Weights of a small mixture-of-experts language model, trained from scratch on English Wikipedia.
Training: 701M tokens, 5352 steps.
Below are experts of layer 14 (counted from 0) of a mixture-of-experts language model. Rows are named router (the router's row for the expert) and show model dimensions 0-127. Each number is 128 + 24 x the weight over its row's rms, rounded and kept within 0 to 255. Numbers have three digits each.
After each expert's rows: "comes after" lists some tokens at least twice as common just before its tokens as in all text; "comes before" lists some tokens at least twice as common just after its tokens as in all text. This comes from a sample of Wikipedia text that the model never trained on. Tokens count by the router's weight.

# expert 95
router:103113118172161144145097131119077114116117115150156084142134139134127164153161120112113150143127098111147105119188129095140121130164129101138075150109143101096091110070161109107119158123139093120173146148145145129143130176154118100123145105101176105138101117120092125119109152079124146138107155130125122138134125157110122153092111093134104127091120126159110139126119070160151134124146
comes after: "s", "'", "d", "il", "ic", "g"
comes before: " ", "ly", " to", " and", " in", " as"

# expert 41
router:078124083149167169133118143147099150124119123098150121120137123165078114179116092130111106136143102142145132119194157117149114122132161111121101140134126133118077065111132130133146164098125084140153129131160114113137122141158127120140133114071124097159112130127127103132111156107109184140131162125095132122108169140154123123151101158095153135124141129179105110122105092104136122137161
comes after: "'", " of", " in", " for", "\n", " to"
comes before: " ", " first", " f", " re", "tor", " st"

# expert 89
router:155137096176169179149095124133098142133090160111110115183157112154106162162111133121143097155177128135078120107181149087121128128180170147146152137121114153108129110092121131105111108100141120139158123180135138114136147136154111115136162127083165135140109135107092125111102170126136183154139123112096118134132115144140114120102126130147157136120094115152132125125134137123120150168123
comes after: "\n", "==", "-", "See", " ==", "==="
comes before: "==", "=", "===", "The", "In", "-"

# expert 49
router:127127122140136180112143131162103124140105144121150081139153154117109151177107092133091113134121108110094122132126120093121108122176135102096144111136141118103087105122088126143138177101128137106165143129158149116125122123157103132141145105109159117171108147151099105082154150110118121151121179120139130158155139116131111135084165103092136143113141124115054143158098078106163144149139
comes after: ")", " |", "\"", "son", "a", "er"
comes before: " ", " 1", " 2", " 0", " 3", " 19"

# expert 3
router:076148089134135170144121137150118134132118135141157086156127146114133124151122140123142106135142127135096168131145129108165119150183119104126112108133157132125121113105136166142152104075122101112128168148117153113123119142194117122169147111092111092123095107132111106113122177107130175153104141109090076155100132169135119144123121125091101142154125098165115144130124093106154183158141
comes after: "|", "==", "\n", "-", "===", "."
comes before: "\n", " The", " In", " He", " It", "=="

# expert 67
router:140088085178150160143130130154118123109072133141177119166149126147108153136142132113086122170140113114095147105121141124135088151145131100145076163132128090110120111086099181122123154097126098136151135114139110140163121165167114103108157131098152130128107115140144119110125178098135128183131142141132104144147140122143157099112142086126101143169108108122141161112100118108150166126137
comes after: " the", " The", " 19", "The", "ist", " United"
comes before: ",", " of", " was", "'", " he", " is"

# expert 20
router:108131091123143120152111092118127151127115143111183120148143145136119128177107112103114159169142119105121128104134139103132117110177129104121080116129110115116112123114128154093136162105159117137141147160159156165165107194130074124109131128120155114188125140142149113118118136112133167173114176108110133119114164141102135114104171150074097139131124100122112126105124123105175154166131
comes after: " |", ";", " —", "/", "y", ")"
comes before: "|", " |", "/", ";", " —", "–0"

# expert 28
router:126128144137143138154124086159096136103060159144148119141133144112108130132113100119086108152136121100122121129154096130179087158168159112130100147143108115071103104063113150148103150103139089120168155116182120132147121154191098126164140123109130115142119123151096149121127152106142160139118153121125095132153140152147134148130128122093141115080153101109111136116128136146128128174127
comes after: ",", ".", " was", " and", " to", " a"
comes before: " the", "\n", " he", " that", " as", " it"

# expert 48
router:090129096127153153096111133193088117119111144130173130155109163136100153162119087136124151152116139152113125157136123081143079122173116090114094098129126134111068083099128118153107136114164093114171159136166144111125139124180088141141161141133132117172121134147109120126132150116150180124125123132105124148156136165155122097144148140147150132117120142110145127124104139089141133158135
comes after: "ed", "\n", " on", " (", "On", ":"
comes before: " 19", " the", ":", " 18", " by", " September"

# expert 62
router:098138102127115186138097141169081144151068177103153116143113153139128127146132106118109132176136109120096137117174148107155121113143141111095137124124078123120108108084097152132150110117095117147164148161142119118157140125116121086178160122119132100132107154142153135120138153108110148144111129126102109122146175185135166117140171126107118112110137123195104164123130111122138115132127
comes after: " T", " F", " f", " mo", " 0", " Ho"
comes before: "s", " of", "er", "ing", " 0", "n"

# expert 8
router:119137125159147169126115165142127177140085126106164109152147164128114174201124133083108104146105117090104093133135096129112099119142156100139102146115157109086123090124094159087153113126131124146148146160153098125160115136120132119154166097114121120166117136118118145083122130129159169142131166133088091139154120118096107143119170098111110134116121104166104130134137119103140122156121
comes after: " ", " (", "\"", " /", "8", "a"
comes before: "s", "20", "S", "B", "A", "M"

# expert 85
router:144108122122129163130102113134104112108090132139120123194153179097112107130101134096128158187123100135107124146148136104148098137142123133145109138121154128125081090109140176135162143108125127122152120154111138101134134161175121128147187098064144097143078088125105096083121153102145140132139129132100119133101141132095160130108122151141137141166110122151123142135149095132128118175155
comes after: " con", "ri", "ur", " Con", "li", "ci"
comes before: "al", "ed", "ation", "y", "ity", "ct"

# expert 37
router:135136087144155170126135134126088155140081157126125107138117155098122151157115163133095100154117130115109130152181163104135086110156132104104107110121104162080114114113125174145131150103147104101133152152148102118129107127149119136170165155103090139141119104121091156095153176096113145147107137093133127156124163130148122125065130086097153140137133104138126133155097119091108138153122
comes after: " was", " he", " is", " ", " and", " were"
comes before: "ed", "ing", " to", " in", " as", " the"

# expert 6
router:113120119167157143093117132180082142159127173143138100141135138155106164188110136106126109167109065132105130130143132123144110148146111139116099118137130124091091052111124115097132092140134093105144161130129158128113179127152122116136144126084137129118134135099135129085111138068148138154148170089131127155109150142123144109107138141113133120116124113121096135140138096115167122156163
comes after: "s", "ed", "ation", "ing", "ment", "ity"
comes before: " the", " a", " his", " their", " an", " be"

# expert 61
router:081129072116135127128090129155102163121112161150139097139145186145107152162096110127103117137133115111134103139171135074142107107157141073100118140151114166125119093115133166098139110090140104138163164117151102137145127132161118122117166103122160118134137100108140099094111141137101161154135144144121125113096149162120168121135171101113147120132122125144093091126105117128134093183121
comes after: " |", " 0", " ", ")", "%", " 1"
comes before: "|", "\n", " 0", " ", " 1", " 2"

# expert 44
router:117126122124158150127114130135079138114098120146141112193147153103097109142112131100137121181148130143081135144136124101140115122138141077154102122104151124128109068098136134123131120108131128115180148150137147080109092165158129090123174138104128119171110139136075159103143131079115125136103153144130126146095163144125133134088142123151174125140145103129138101144112117109145163175161
comes after: "re", "s", "er", " re", " pre", " se"
comes before: "ed", "ing", "ation", "ence", "ion", "or"

# expert 94
router:113128131144131173101098135174139136120072154136147129165114145136072128150106097153096111158144139103107130123126137108178129116169157103131086157144143158104086114098117121111151142113136120112153152118115144103120153155131085129139158102098148080149108141080156158113090155092136146159137188145135102131154170144143103152124139124127147154108140122119133150137144114101180130134141
comes after: "\n", "s", "==", ")", " ==", "ation"
comes before: "\n", " The", " In", " He", " It", " A"

# expert 81
router:103134106156174157119145125144118171106084142112147078176147130134115174177100113113118109137135137146077119164153140088120119139153159136153147143125131134094101098114118154134141163089139129104153182118127088108142126137158115129152170146111150104167117169115116132111114127106125122125118121089100089145125119125110112103098127080115150161154120116136120142162102104080117105159125
comes after: "\n", ")", "\"", "son", "a", "i"
comes before: "-", "\n", "=", "20", "ri", "born"

# expert 42
router:080134124119168141126112120143085188098109156132133134162122167118090108148145145102154128141119122086102121112185130125131098143161135121104118142107146122077094098070110122110112123084158123136150148163175155117138164125183124118162167104093129108095117117095102115108120137082096142172147139120149095132129105121103125133120152130103102118112121133151107111133126100115144126134134
comes after: "l", "al", "g", "ra", "r", "or"
comes before: "s", " of", " and", "\"", "ing", "way"

# expert 53
router:105134105113164151130094111141076141098088160155126087137170139119090165152114126097102136138134132095145083151159122076134102104196141104127127143122116155113106090084107128145147138128112086149148153144140136086141137149152111101091147111116169132152106128106123134144133134117108128164133140153109076129109174151142119114141131141108127108137106088126115123115115109117127124195115
comes after: " |", ")", ".", "%", "″", "\""
comes before: "|", "-", "\n", " ", " 1", " 0"

# expert 50
router:122152141168117198131112099130130148099089133149129145138152163106121123151137124126121109158120115122137149139157147109123114143125149117109100139122128116106113103121122128125102099084128097125157142168151082119143148153153077132135157140062166096175096162134108174134126158105123117156082170132094116146097174119127143109098125104133109138126144143136146139099121094089162164142159
comes after: " 19", " (19", " 18", "20", "s", "–20"
comes before: ",", " |", ")", ".", "–", "–20"

# expert 58
router:088105116123136174163151126145125126108120153154135082145173160142103115199110137111099096160111139129084129097159139096123094155177135138116105169128124147090107097111122142121123092104141140113157160158124130105143118157165110074139154133139121115130140125092136159127146131128132119151080144106106129157147154163126122113122131104108159166091111155127119136160099080150135137139148
comes after: "s", ",", " It", " it", " which", "es"
comes before: " a", " the", " been", "d", " re", "in"

# expert 60
router:103101113156125184135140148146100128141090136114145131171179165107148123157124159157120167175111093128108126133182169120167126142154144127117114104139115144120075106081131142139116170116084119130179129136108132113153111149140077139134180118119151101150099114141101115144143147090102134153141151111118118106137151152099142117100136112126125135108130066128140126115112098105135138161140
comes after: " st", "st", " St", " dis", "it", "c"
comes before: "s", "ed", "u", "ing", "ment", "e"

# expert 29
router:133120103138145178138109082151124128106104166126122103153148148119108129161108119092105146143125068146131126155156127083143078149187158090162109140152151115131109106097103139076148145085129128117140199156169127132140147147166124107143137095120164141133084135143158161118126145103144136155130144134094121148123148157160115137144138134125132105126117080139150122155120103141159139136127
comes after: "\n", ".", "==", "===", " =", " =="
comes before: "\n", "|", "==", "-", "The", "==="

# expert 80
router:106107103161145140150098093143114138108103131104156117123135123161086116203132102128125130161118101094121115143178131123145102109129168107124094134141136110109082069086110162120152143111109101116163156119119121090152128165175101136147137140103108121162104136112130151126131130116162177142127157114080144146144138137139155127139133150122170104122094096127093131131101091125135169147135
comes after: " of", " in", ".", " to", ",", " at"
comes before: " ", " first", " f", " same", " United", " re"

# expert 13
router:098088142136150150128089117142104123062097117115144103131105153116063136144147095107105106114115111125111130096141126102149067140136169090079110112130124113130119113066125138103098103099124154109169127159127156132147130145132068110153160161149174122157108144113134113118129165132120170188125153097102115129128151146125133139102135135122128130150127110144102127146144099113104139131128
comes after: " |", " ", "|", ";", " (", ":"
comes before: " |", ".", ",", ";", "–", ")"

# expert 38
router:126121106150136153138137127169105155100088162124149095150179147122128118115115130100113095161124107098122112135132129134118119149153134122136122130105115149094109088085145114101151115100169138132174173105153129114155166129185110158137157141082124094145129128122116134117112159084156170146107146114072068114127165120130122120090152115143103119086168110156113124122139114139149133160105
comes after: " the", " and", " a", " to", " was", "ly"
comes before: "s", "ad", "com", "e", "li", "ne"